config = dict(
    n_experts=48,
    lr_router=0.00213,
    learning_rate=0.00493,
    beta1=0.95,
)
Below are experts of layer 10 (counted from 0) of a mixture-of-experts language model. Rows are named router (the router's row for the expert), up (a neuron's input weights, with its number), down (a neuron's output weights, with its number) and show model dimensions 0-191. Each number is 500 + 50 x the weight over its row's rms, rounded and kept within 0 to 999. Numbers have three digits each.
After each expert's rows: "mostly gets" lists some tokens that are sent to it at least half of the time; "comes before" lists some tokens at least twice as common just after its tokens as in all text. This comes from a sample of Wikipedia text that the model never trained on. Tokens count by the router's weight.

# expert 45
router:495540552449555542518442483440463453439541422532485558547576442451588468490449458468468544454548537451534547541455582520448538449537553456483547493541502552560375569448434565448466449509443478462439450518515362580452493545542452460550546471552536545488445454609466444518464540548448464545486508447538552472547563444451539455492627509551455548453556551481552552545547527451556457509547576555451512498438550453612454453537551534518555519552529557480450445588551452540443552485460462479559471412554549526473434535544555459548532580561547455455457501464535447576539540578447526461
up0:558586584448548567609526510505553441507488483576516529447493495467497433520533580486557565421497517450497536437492468509496495554521547450554400461574481496452471499456394424512440474497437592453477508530455555547583430545477456484593607499416511600553506501460529522473482546646422456504482476455502509429498525520508449519615541437495521569449478586427543507532462534501494513457520525528496479424442455525373454452442500509499461463499476504484512458466478462564512508429534371511435483541539568564455517542467491470517539464479513425492464438571334510548461564502482433504
down0:600542550548483548524515422509483546572476534461469565460471389486473438468441391507473503492434396553507510408517476580514581443502565480553510426497520477484487549516509504528620503503549599533521395400528391436476441569453488568433553457475519483561451449416516469554490525439592389537529542493487548532461392495497491459567499509465478521496437542570597531527486547491550484614556532558496470451507530477497492439483417483491591615459431534514435550573528513480523482463515529536447560463515442517520516479506478589483511543540455505519502477528548475524524385557541516399
up1:521471481532558407564453411595468520470475592466506557482537463495564495468411455389438526500510520476571583521528487528502571486491489546560443558507431461458480497425456496468514481491466588502507457515482562507453591498533418448573497471479571593474485484476536452565496511545556457541472594469552532407477529503502536468414393536551522524542477530569526550566486506429584480561562421494464512455508486472485531502441507619533551483448494571496485453591423484495477521438473404478654465616495487528386524465527485466471417435491537484471569416522568411483442490562467528508
down1:441418537517449496443585506485475507535421418458417390598582557533472502542437589566535548495531488523462547435545577459439555509510519460463433522516474531525406522568542501566531511583424461549494560560612491491514436442502479500458497472621492528447476465423474517481577543550416507553419530508505572442470583588540491501473491558486409539543499498485465442454461425540481441477410476580417428476549485458450474582460437474455480480552479482464532541464512495455537519500482595522589453566456517542522517544551475503530572541541461451544549489578634528552547501542557532550
mostly gets: " lead", " based", "Note", " App", " current", " assist"
comes before: " |", "ing", "ed", "ation", "ers", "ant"

# expert 43
router:515542560446555553531482444437458441446542432558546551559551447445486454495448469463506556478538516439547553548444577652440433459518532450500486434556487556555456524445440426448509445495449480460444447465493513520441537547537458443547555396551435546580477458500460448539445540564451461543407537445538553576552554448459545457470630513429479559449538556482556555501559461555549450495499501518450425454478555445454439441534547554455567473549550556460438453535563448564448564510465550476494439472552553412456422538545507447553535478544554450450448484562490440532553544458449481457
up0:429526499457514518434582482446543473486522465495587574546477453521534494439464508531483532464542578493484562488415540505479512432359415471574347377518418530488499477458472570408416448537550555534454516480448451458452536535464500528518539521476426550569427571562434486490467562438499488537446531447486514498509478491518461414493526490566467452450495432481575558574529424571595518467618497548501453622536491484501592421534504538538526451428464494558519500458576450493508540426427489475479413478507553546447416492500484459473550545447544526469504475596383499500492456480511510502
down0:560521538390483478426503497503487547515477486628526568553457427477453478607506534499466430530487539552438398523520460432487564586483601501479507447463506512447454507512484490530530516415502495501538494484478573418531369559488527595549559509498530429508474500521553414511556528519570471463495438550459448589471498527564544476550523418521479426530469457492517557509558406394503525520561455507493485503486422535517428539539512530456570402477525490511517454522536463516551439571448438497495503491550522474615472527446410536620412467484490480533477484515401425573538521448615386545
up1:537499512496620475447525536386479496487557518549532485532558459473519399556439510404477538471474537526575518487564495517436485476444494434544446508559467578497468546396511527432488486470495474447455461553523497503407527452514489501413546497497538542529421450542527494592430533500488606568477608469529481457546481543464523437530503524437415544457593520487495494480389500461521554468523380492516535494405474495476592519591545574466538463612488507520462593436527541450496492508386514465377455441549538500561425566538494459577531575564506457430481518556447493526603557514513490549
down1:519636498525536455552460551478554469535495465553495543449494466512502501561457526541531514511540519553576423456407532437516496436412510515501494561408546634491504517563476579587530474501521550431438564514466480353482441490545475390386480414465430512580423466508494503433488532515445404517483488583521462554576497494463541457454477496539514483467394500504503564497522672522497385492530477503505537610488512442518538507496583422482602557451523520503494537455480507511508502551513467503552490498470432457501476424531482580484584458517484475462451449447464546548490479573498419446
mostly gets: " bi", " re", "|---|---|", " said"
comes before: "|", "\n", "z", "p", "duc", "port"

# expert 17
router:520536554443557538516450510436460444448556557538441554558524445454570450568450545464536552451553513453555554542451535469443614448581501455492464533553547555555470515447443518444453453565458500444447456456479444560464502546541449457549552511547562543550432485532451448487448545554446527541557524449549555448559540429466547445517402540589472550446546554512547550553536549545541452519570489510445561603437544446600446456549548539508540486555544545519445467569553446546441556487490509466537462542551544455470445550559408450558543469553540451457453444411432442520550563529449602564
up0:457492519476495524536494525460462439474524542512439560555436512524481506538444511543484531475544535566451530497489388472504464517371570503543494502516502483532592449539419485499447529540433464518440386528424462491564511543608421410524487469523539556571409460476463492483433569480554440484474591482507518529539578468492455531478519601533581475435565500534463551491523548505416485493576428593547505397418564449547361429542501520518486429539564503548533440569417470516480496535482476493455539476523502500618529518501507505598562528525587495516508631568433423501503453588450490482
down0:512527471489564507521502529492539543452530467580548424519529504469497423593550508490416522527525576503549528587503528448520464504460537481535511429511541531581502540514532476518429443639492496615595540526539444657513582425492469539547508488534458461492511449456504523490536438463414388496519540547568484560526488558536449513442535517547414337481528527418455542505528461544615489532507484475563557430535513486469561555484499504520494434557530494427481534524483588434441422534528566447528502521483500546548558361492443460535473542481507528414441547451512549551572474490442550594
up1:559526450469553523450450543438417512506475582486597500482603476401425435456465522486473486438541507475454577583473545510436521483381539450515486416483491491434516502421513448500601450552462505459461473516472495476522408456508512437526495497519573600551500487442437460481559522477554507531499509511509506443488528490419469505538397398448454574539544527549522553601535478607584545566407503431456412513408449463478408465593568539475488388444575524421466500519522465520506513499449609440520522538489544558428559571460522503522489492463440524512479512420511528573551483436503458475
down1:514499492502613451556510597446532650498481533461526526476582473503446460519578487433490478409486503487525459527536514535439453448475474514480465475492482549549520420526475464354560527469510448470511493398474441551598543488512504416603501541506497526572515470538476533546469510477493451426526545487495471418560446462512561488468506577597474522476453494582500524496465588534542593487464442459413417443413557513462519516404529468490572430506510467585482567529406489545574526548518509468571509370396508518506418520578472488613453552526418470489536480539530490481501426505512526577
mostly gets: " took", " including", " for", " on", " take", " as"
comes before: " the", " a", "\n", " an", " his", " by"

# expert 12
router:509528549447559551424455421461476450444556520558390566554490446450471448587442549479563557490580517452553551543444548439447460446546416457454461526554460559565573450443447510447474455462453433460442441510440509473457504558550457459555553551544500547455455464383457447516452542547452531547472525446542559433551558443443556437429440513525457549444527557531552555512545546523555459489560443449461510485451541442489437447544550541429545458558538535468427503543567436548444557587473540517493455513546548483478445543549435441551540480546544460457438468540436441402549563443448575507
up0:599525499451488413451511475474509522436529475591445537489505489459570453472466547435521591600517599379630491554489407584486518506508522498474577441532540574524545469441497510491565476575511442463454485443436485494520465513605540517503530451569500522521406476464501485541423433474422509562531498432571491452515502456536503511576454561507534535434458559538570552432389499452572491552578603437436527457483476504544469449551577469482483528544444512519383468400571478562472567459543560440516447531546538455421477499492454457484486471535485508459499463543527444407555468532532583518
down0:567514539579503519456506489526468484507510504453446462445483453574427347506433448480479475503495472495539497553559488532410559564542470485485519553536520416519483515521522565467515565584483479573553551498531428499504496554431468433517489544538473574473544441454451521504562604572486565571558427454493388534547475548500648486498466506474501494583546482541490480524479495405508539452508470444559567457397494466447582425408489460526406375484451507529431456454397480557428545462488456543611454587447496515480439505508519508523472505535522549579488450578570472470556480562489483412
up1:460519517495495454467461322552444451508483595579497442476489476462524487521475417465521505522573488600517598480437442446496527609539438403563523428513627502552528408444517454516441483501392490467553454425455499495481494539505445498487520504516477469507517482513552426471472513511494545486511540494527538481482559449452392467597584555514575458488471531619504503520538408535562471411486503455457481478539522578500539502493488490469574419559584461445488530507526510496519531478468504562542560528515466556458344422550493483509484473447564541427587480411517474415401469529467473532
down1:421474389452412492385526486446430558474495513459468472442594412453457489481465550574559505519492491488557453412464439522473587505450562456426504510423410479529486494474503557544426444430459489514546445502510531473471454582498474534460521527516415568521527519538497579441580514563479531471368502470482509445411527473477477562480426448457458539483498492523550445585497556456476500544472463463491374526506525562452517549426464510508430505430602457456458530518526606420472549471465543475450482508499499553456516537459493573472395539459480548501477441421556467464564496323515518506
mostly gets: "B", " Ho", "J"
comes before: " |", "e", "y", "a", "E", "A"

# expert 29
router:483536556445541539440459437454456447437556504534485552560500438456487453496441443479522556462575541451548556554454498591444585450591436443451442475549469549562576456440441463444463445482465485446454446506447479595455478552542457449543549460560513551517479474383480447523461542555445511553517531448543557459543551438458544443567563481412469559445549543540555552543545497514548465427565420473447461500455543446581432449547555547475563465552538558526444522564566451545441556547508496455479446519551548549479437533545532453550523645553545454452443445560453451466558548467450567482
up0:547478512464495462547517442530506525517552491580453465475418520572503541452517489548466517451461587464601476500549539527459530501578546488496484552496658479639496517454546534539455511410554390399480510571465564525517436563493472525457501474497461525485566561455498527517559509444505560484537591542433477574527542460431455440514518522620446512517535494455465490526499455486532478462543579404463387476483511534497507515511498549553523379453382497488585434625570457466514545609474572586550510604547512413577551534453525504449528469485486478499480508463457516539521504470575515443
down0:503562486470600414517531487459575542515613485484500494476454531501549528448509482466490580351502444499443426579528526439511442570544461488574466457584451566497570520552502477458496514587443474517487520501478450443510606454560506527480487482499351526540539481504488561501455579496584442583474566463525580447577462608580546516485525466505479509489479501451482492501544529491601415509512592517482590444502400492523519485542577427454526524514462520512577556507528517569481393538594458508548482463406551407520504432469424533478453440541522399506453536494523443502456518562485538543
up1:587426504472494474533440487518483449538556563495475542519491460477505505601455576461462527470495442430523486515455500442479509454509539452487580524612476505520500459399502520498530508428497474603476439499589482608433578528549477468536538550444459533491430492519470507606417444546433427537578445485538532470530502489488530480488504573375452486501566518451547524577467485465530404571425457498428518509466555508444571517550491481473520569570548528529489541365502510498425530611540370406565486572470522412493541581494465465499541554472495436436554539434573548488548477537541397493
down1:525519494491387430518502532532509549441511572489531508529563541494431395556549381460436516517516489550442510518496511436402452502493513470539467534535497544430473486534494446427439511408498416514472459532495553494472557491536461515490500528514399525498518517479508546517516446518569491567549577503553474586505474516545503515428399546559480540450524467468427533512497456437468415539490559526586525539518445543447450445443558662571505516442519628555463491508523559477512549487489513517501525460496490553445522626407450511520552455676510562460474577479462551435558526426512588401
mostly gets: " This", "→", " ", " will", " would", "~"
comes before: " |", " ", ".", " 0", "|", " —"

# expert 11
router:531550556445551571452468446446477441434556472559514555550498438448494450501440535461512562480511505441544554557445527588441463447469492435485527471560510561559501431440440431442492436496442524451443442491500479514450567560550461441561554440563504527533493445535459435550451530544444450551421524440548556558558553445452556450513580586446454569438538559480552556552549527482548448464521493542439442516474568448473438436552550549607575470559541558513447503541553444568439568514461491476485444411568550532471449526555536442557559459559557450436447532538577443504554547416435449429
up0:543561519538446570535440473427447489449489496519425515491521493467551563519474510495499497540483409533459541543462479529519487518504484451553463481561403504602549502481460514491524450461476531535494441469423482487632496581523515449452455469467505572529506495514579403417560540532457457483528478494479550321477562438554454511505398464580583540438508515495528565543475579408584498569467463478477488435518494506502528532563506556552454485554637512393440441475434403476515511348516468369507516517533511485538484441615427506477516467544505523496513477536460435551465582507535547527
down0:398583490484575550456403492535583551486549438478523395530599455477591481544575546502489394503553522452446441543478520475488540519467457441529539500389501471514482440486476438476481371378602495423491370561468535485537438415555477576540619521551545476521481483495564489503585524479535516533454512492499514492383399489545464492489534461450516509543452471465522497473506522551434481510507546506531448413544533477513474538455411519489472599513422565499439514461442386508505556468491489417574494476545503525487580478544486530526542516464501423517454456476450452571482528524445473415
up1:574575538494602504557414432469470450500465541513521511561500482471547427495397409528570597511560476388483500442490450433478420493440516451525526543571506521475600472408464533464521497470543485515452357561436483528474486478503523504524611622479481587487470449530474473538538476483419545496394545461512540491470589436556487524504417555553436522485480452410539536509504430446506414492469454452536541506463549410426474481445508536455567515497498531447528502569449425533476537464495530593548459563557584402440511479585604479568508493513483532472484487442537507461542548497439503458
down1:435530474436482433529480491450460467506504471503507530545532582539438493546528475495441533501541547540583478518528593470468413555507511568552467499474492452516433584446531533474610372441449603381532428485493509496493474601528559474561463414567445392444540504556557454548541521462512515538505602510486451491502520428435600440578479508496506463600484468507524530554612494510491544523511531442475515420468507506555542487580515418523534495548539561396532510479485430544575500482621504539602486430407528459549518469489559554482503498567520507464591472500599577496552536480526529437
mostly gets: " =", "equ", "American"
comes before: "\n", "-", "|", "er", "ent", "ist"

# expert 40
router:550540553454551546517469490452506453452541504543514545554594453452448447490454458455548547481524426447548547544448448498449456454467595453471519474554432544553520441453445542453468450450458463465453456567580578454453514550548448451543554501552447540488464472510466456484447537539456511540524555453536545557552542455452550458412370517492468549450523550500546549503541469621543454509511500436451568534450546453507447447529549533488540473550550543567444526498560455548455558515447596564511465582538544439526455538545395449547543379538539460453459571524390449408549554413454537602
up0:503485493456545573425425529407526472531538493528511521529577484529457499452492462500413556545434528489456471489530515535494501508538534421438517494557507520496461389473437491438421492473492447469452455516540479560382435542522393513542492520446583527509445441527512474533469592475478452546446531526500501502562482376467531438450579536413492524470494528540534506438506535456556545496453510635519495502367495508504451491585514572503562497548488569484465641435461450480465543505416514409469493452597481464567540559548499510570521571455543444419490520374543470535528536436560361496
down0:566486503472431498465477459590555432545554511571506586468477533475415457483406445536433487555517491488519573605630510456517531509488489460523483558524499581466468535462539581462494494565473512572557485453539469507478445475602451507542495533591479558512542460607431530531401460536509496489436554397430474471499492506423456491506421420539588478556493531424564467427500485473517520431554529584469563520511584430550513526393484495534517578487516538473498533539490524434525557547493504586465600489561461488541495359461469535611560473596438418495464497481411524491554477468515516492
up1:489522482452522552601503534468457451460562461411542538593440483477390462560477553456527514511463521503462546489521553474439619491468461499512481513590542496543521525488440533453517513500451427542442446574476454475463573488581461451471475549481425529557435455473435430523462494574418491534483588470574519450587480503474524455533556589546411573449593532394518550452532495474516510477549400427548480603472477463558520440541469499459519524439525481485453564479533449486445473389573513576533523506521556463414475434400429426572432519534554559501507434418422475555504553556480519554
down1:507558584507537570553492479578576569483628409475537536535508507482483463524423472449543533634438468519497442420489610536490447517517553469565539500430449486496390504415461440524569511526446482465515521502556497476462538614458502557445498528414422589602473571502501437479511536508502492580588478505508492477501453501606509509511541523490486475609518472425401527572533551481405460458467490492423539471368463588533542579498480525475528570507501465561542520500534533477470398503467466473480430497556515527538485506518588479537525507501464502548485515513520616571601503567514496570
mostly gets: " Francis", " children", " father", "History", "ú"
comes before: ",", ".", " and", " of", " in", "\""

# expert 20
router:522539549452566547484469474454507442460528586515557555554458450453485441540454651456536548483537641441559539543464585441448484465657443455516522548534549550555482415449452506453502460421445503450453456503467551417457514547545449462545549524541565537479467477501448455439458534528449492545554498451539548568551546453462551447505406566536459551450521551476547553517533458495552449432529443468449557571477528450513472457539549535587540465554552537534451504575546446542440554565476433493537459481549532451507449543543366448547552539549538463449450467593535456501552556534463507457
up0:434530525484504488527516528540482462470476405472526578551438485466594482466490411524590552540553390521457583481452416532562481536435483470493457481581419564594478426475521565435530479471467522455432469448491481504438467506582463454507455499555529542554465457468500447516516524543439415525443509462524548437584430501450482459503501549485457499464522489471568558417531396493531552505424469454508472579509495495535408440567562497428511526511466545466504452525481422607470540518613545536471459582517569481545538554556501485517486492574509363521374560456563438427566556545413449449
down0:483445495488413475537449442571468509443496486549551509547497519489455500538446511494481416515503525446544464565416566407423523494446512454402537493519554436519456458533525562472492478573475528503544509488432516519443516556453476453417447613473501394535528605508436467438470497471492561415508506545452482456477491534556532412542562522613466521479468476517455492495456494490538382461458491456503594544422423448405446589465426580526573477518485506551466527464452365481402515517459504522522508515486534507552444556493553502576466410453422486565671441491449441427548478469513485489
up1:515509538537546399491452467439509527484559480572486503498598447470442449414449467525403564546621562485544532521537509528469504508541525456479505448474557482500498485438489616498555461393470434459489423467552462452458449472444487510494512426487411547514501490558458467492548517574423525531377475486469513479555556520529573443494503513480496540474421494480621512577497533481569517566505465498482546473425492490512547470494428517423530438411479476435469579557581490434489533632487431524567466483575513537574586358552551535563546537498453457450454434507528535452490559490512505366
down1:472488491581543548502484457564566447499511566445517491541396421468509468617541501421430568561509322445465491330459448548542472532437520506549454470420466548474544512587444531463446594516494544497457503487537514507449467500570561504584442488501542465444483527494486530545469398556453447446543456525537508444524505492514522476507481518411496580377471554455450569591464487464527537444503481528553433532617468427557489487530516552528500549557511501494531488524549548457545504469579459510546546470499459413512422471512548569456477433515496574478503540486527590526623489536542542534
mostly gets: " National", " well", " local", " European", " time", " Royal"
comes before: " of", ",", ".", " election", " as", ":"

# expert 9
router:554541560439570548473454445434469447449544567543471553558525445445467440585443510465525553442551491455548558551459544466446533448541469445451447465557487556562555521439438566443522455422458460446443458516537460581459489561551438447537555534549555548543450452456456443428449541553443570553536548446541555458557555445468546444477388518541448554444538559494551555530550512542538435553548506419447545574440526439569441441534551545456536475554540542462444553559565448553444567496497490522537453518555554498478450541552438444561548487552537444450445516583409449502561562530451582502
up0:544471526454461508501476472548510540494489424413497554461566494379543473461435445558460497529487560535576582430545516404500525514503551518451482376563486469528505489462474519476530503445585450587475492414525566460409502547517522495536455442550481567578527563490446466475508512470441526538486502530538523409469554464444521488452510529543519582496560488400557493491428488456466538493481437588456498497467534548514603543585528500432497486494533494482524611456638515487484496542546562586594426496438490458479615591662457508468497583551490565521521532575574529556465493522494521419
down0:477584538438424566535492545443553385518468573526546467516436564442425412455517402502472406572567462438489502430542514572440534456510628449474582486569551472455538439536528512523546488563425501572502445536502517493477507553508523467526536486507452541518516481424463522510532543487501511467521541467503499444490613605521527576459516536546487510548521520437618591514558476445472488445628521533550474508389527496571451531566471465480469573521522543526597594523513473564480471468521452510572509486562558554571542479441558460451434465419483478504442550514592474621506475480498537547
up1:496506519487478493483469457375523487504471476415486533463495474404574413516525407464517560458492538528456578518465510467484454461428491493452456531537435557450486490489440580459612488550571424393432489658534419579369480416534554382497479485507440466522537516521466505589530542479598561514550526530467473434560516494561513445458526486526419515489540467459577497472608529473490522484541552511551543469463526532473522492626584543454557520544574556498481441599563484438479541459505503534460501505495565460486518523404446472485510541552601427451456565470476483541540536518452475455
down1:567473628459430508553477449479475479488502517404501534391535541478527413502459449498501497445485534553528477516436502566509564498443493528485429498513598400456498514596509457516470481499509484455426565401613525502500498520486472454488481481357543485447431415517494552499516506420601554521514573532584461485523552425506512580514576553496430568568468426425531471535551441414509423471431499512550467533513489570543506538522469488513458448504533558506583455496472411487476496478471511469601503465509491518557422489566413483537524482568446364526372475562480522458565513539434514566
mostly gets: "Š", "With", " 2024", " 2023", "å"
comes before: ",", ".", ":", "an", "en", "tion"

# expert 32
router:482554553437552553513471466454475445445548489546475552558497441445498440506439430474506547489517504444543548538441586629443457456449407451527501445556490555557551572440444470450468450557445515452452443485484520479448541547542463457553549442549445549477467447520466442474454543568436438551433538458539557579554568443456549459525548551450478557449532551535549549531555471495536454471523462560451472398456543451541442446544552541554563467539571564462445527549548452554444552552462420413527462422548561421483433540558573445556549588557553453440449436572524448487553554481447469482
up0:514510542477563493419444501527486472513500601525424500540473512466632414473536512524422466463588542583522519509456596557513479481398458505460456461467500541555448668409433470441524485491442474596528442509490536456532513536558525532582534474522575522552419505483465488473474490565503507490505466455515525519530450551478483608488515497525532528505431516388459532472483423341523504590573504425540488320531536509502544521457523474446608471503504528562528510436453522536488520508469542614451391558507463468485550474445512521523504411496504515456440504561499474441472443523533502500
down0:433528534445518462545509513479463458475659536546639504477623511450561531519489531387479433436504387460434538452498431570576505559571446550557474494526510510524578457570474456543485557515468552443464565541507431538571518535495405532559465505472459471497529492525373536529474575528623502557415443486521522526566511504546584457591535572479487491496497502548474516551482522481504458551531436412533398491548472469412530534468493428501521507433476456463455508609473523450380486545545533482459478552476511474376445498495472498551531478521542415551485546483498449462441477487497536505
up1:562494491476561581479464496495574506449525463504505477490490500476475471548512526547549533501517481520634544565567602513529395453483541546405512489521526545604420517459439616477473455536492413485491446647441526469551471531495475465538465417537429434535549550505492482567463473492528427589467530516479547506567483408521501503557546655466472505508552510437490520527481499499537440498566478561517503589455489462593531394478465443470517437530544539478498440587555430525519565557514577517483476487542510500577519487473474448595574486566573419465479519509419490489573573392488447419
down1:521553527407470559588534463406484470470462457435453582459391414508620569464527555521552525519430534517474449536561470519527522570494500544502435520427501496436485404435488467451530603502543466512573591580450579532490495548531570427447519519588487473494514572522404441477568562565536476540430486539484538527542538516408473495471568516451552517446503458564504545523588489479488476441560501485538498557477546443552579446624449484395513475507471534569448463512530566498467562494543556498569437582449517550534550538507452536533535477641525428499512510535519467533553559527534526429
mostly gets: " California", " York", " Association", " Court", " company", " Republic"
comes before: " of", ",", "'", "er", " and", " in"

# expert 3
router:538529566438556553481453458436447449439542534535501553556567438445461454534445495479534556480579547441552552548441497647444480453520505456519444465553428554561453504445441452443490452480452495445439451491543556568454498551550449441549559435558474543544458463481461447501448545552438487550473525444534557541557553445449544451460581503423459566447549553562554561489547456543538435513529492445436474436445558442598441441532551550457559477552531548465441472553565445562441564527479537518487450435554553489528436546547529450557536607559550459447436526563447446454556558437449527548
up0:538524481468437589476417411509434475462527565544466539506489490571495413513530423537491472511610430479566542582423452458486463438536503591434530490552448520602495496461510468504488473487545502542512521482487587547521598540504402474562522463479528467610409508523503527465476463491506416519657569484538489483515446451490470475464446531574622533468552461473546484563477549504560566581557428426511573592501503589578462488564538498489493535527572451516472509465534474510472534433566557527515429442424483465445507502563631501556497543513569550525442604484550458469516445544464521465
down0:490522538389400460541399470524525579527462477488514510525548526494391471489457507529437502424461522412556590522513511507503544489502515476427479546420518419556445513559549467426498538515528486440437576481488498481521489580463536518558432455522521461519472524502521476533405493526598513472519426488486591580593604517458478585389594514587451400434507534527465538456538487483480508506477544444514356482614504593502515531485464425495491483410462523531534570515528469509543546484461497488517472515443569566389508532493517447562400454407495507427540501438413426465501467513539480556
up1:605572500499456532515489495441488470555459556602460542530412476476446513571578554509580545578419575405477506490521629523473530460577567495530450456514473551473379467474510471532421476582539430456500480479424503613615547439580483523487439475527408469600524462533464502510503460518476459534563450472566488485432563431455496449509470570519555558540439496506538573469449462411617506531591501538493567473501542575549507493507528527485444545493509529487447514624564424490497532458444514541505522542515518470469481462516466426514637564492496461515526563542511529493515562438484564479
down1:497518523469515447498588500482499412456522623426511514470485533535472519521471571511474537510571496469442489488498499489498447531453537451490499562472497529456508493541514505525493534476496536434498460568428463535480505507457487465426568544596515534411437461522432403554446493522480468537558494526435412472466579535436563536344581547573558440490476496562438496506551445489501507493516401527523544438529505572525444470495514439486433581579463397486493394430619458506542528527500498394571426567507447474447435610463520493516587496484553510554510520479609441484504552481576490664
mostly gets: "\\", "ل", " gene"
comes before: " ", " 2", " 3", " 1", "\\", "A"

# expert 42
router:436561548454554553567468484460468443437548513551521575556539443442477453440438521442530559487502508428548556553440463450446458459474538433471493520565511554553525501443441458441489437501444495446443446524438534414444523547571458434563554524558501549504488459497452439471446531541451433564503530448548557448553547453452560440613555527456457555445531562486553552520554483527551453430537431473450458489471561450511442436529564563426549466554552553409447563560557443556444557545487467472506455456553559566461447568549551442557554469552556453449446456497466442541555551589444538382
up0:492530535435564461453479524426506541522576553487430417508423483484443478473432463459461546510402467451471548521514516458525480409564531486476541439462531523526609587464558504490534467420573369522527457427575474437518446516491572549596577612456488453494429427471385505518497533473446470499550499517596532509523506470522552490520495526461622551531503547496538534535573396488542409452487587538501530445456462481454495590420497587470463384525480467487450524554491452532458454524473512519493447522545526452539494575469529471484614488510523496482465374564538500552496526395436540465
down0:458370457525450471568498528514486533433538521493522511516515544481433490495465594525490551457548494456454494459486511437459544423454493525454457479540508473523554399503466507446501465459482484546438494422517446512464518355411491490552595574376521467547525478576481438451507574424443484556506570537532503428501459564443442597443500500432347426537553455472479524477460444529444440478434469518493536405542583486444561470504457509519523474551518549532503465418646504459487604484523469499450491493530460509557529498421551525484487422499469552360580531595540559496521462493511475531
up1:567492539425561522499448555522483501501538482545420537533523560527530475425502552495560524415350484591560487536473529507499490489436565422448450460497507527542496453492488473480476491437477481482469481557466574565491534592497445557516423382467477542584456460500490380549570448487431434474530546467484474672466536488575486515431483524497510482472548531579479495581495560482501489559545479461505521583436494462490435554528477433481544538539481544500519464519604577542503513571361449577548538416583599445551517445499446493496490626426524465482474483484426524596492527487464492467
down1:555550496433548590485433546514540565524503545619516464458464533453455449492504540394474556481565476568476525461612512559510488476456567442382448432523544428451499391490430462401466509567497512475509483412492499481446452509448491485559508484483447514466486366472539507556543531553498534473538456389494495569447436458656515463538555530438515632500467485546539534509500436469518461428504481439453477459605540554432466453531562533477431499562476530516471446470479540596553514493575473495527513492511489573420512523479474488456551523522508439468479545496591409553497435445577535555
mostly gets: " Championship", " Cup", " football", " career", " Award", " season"
comes before: "s", "==", ".", " in", ",", "==="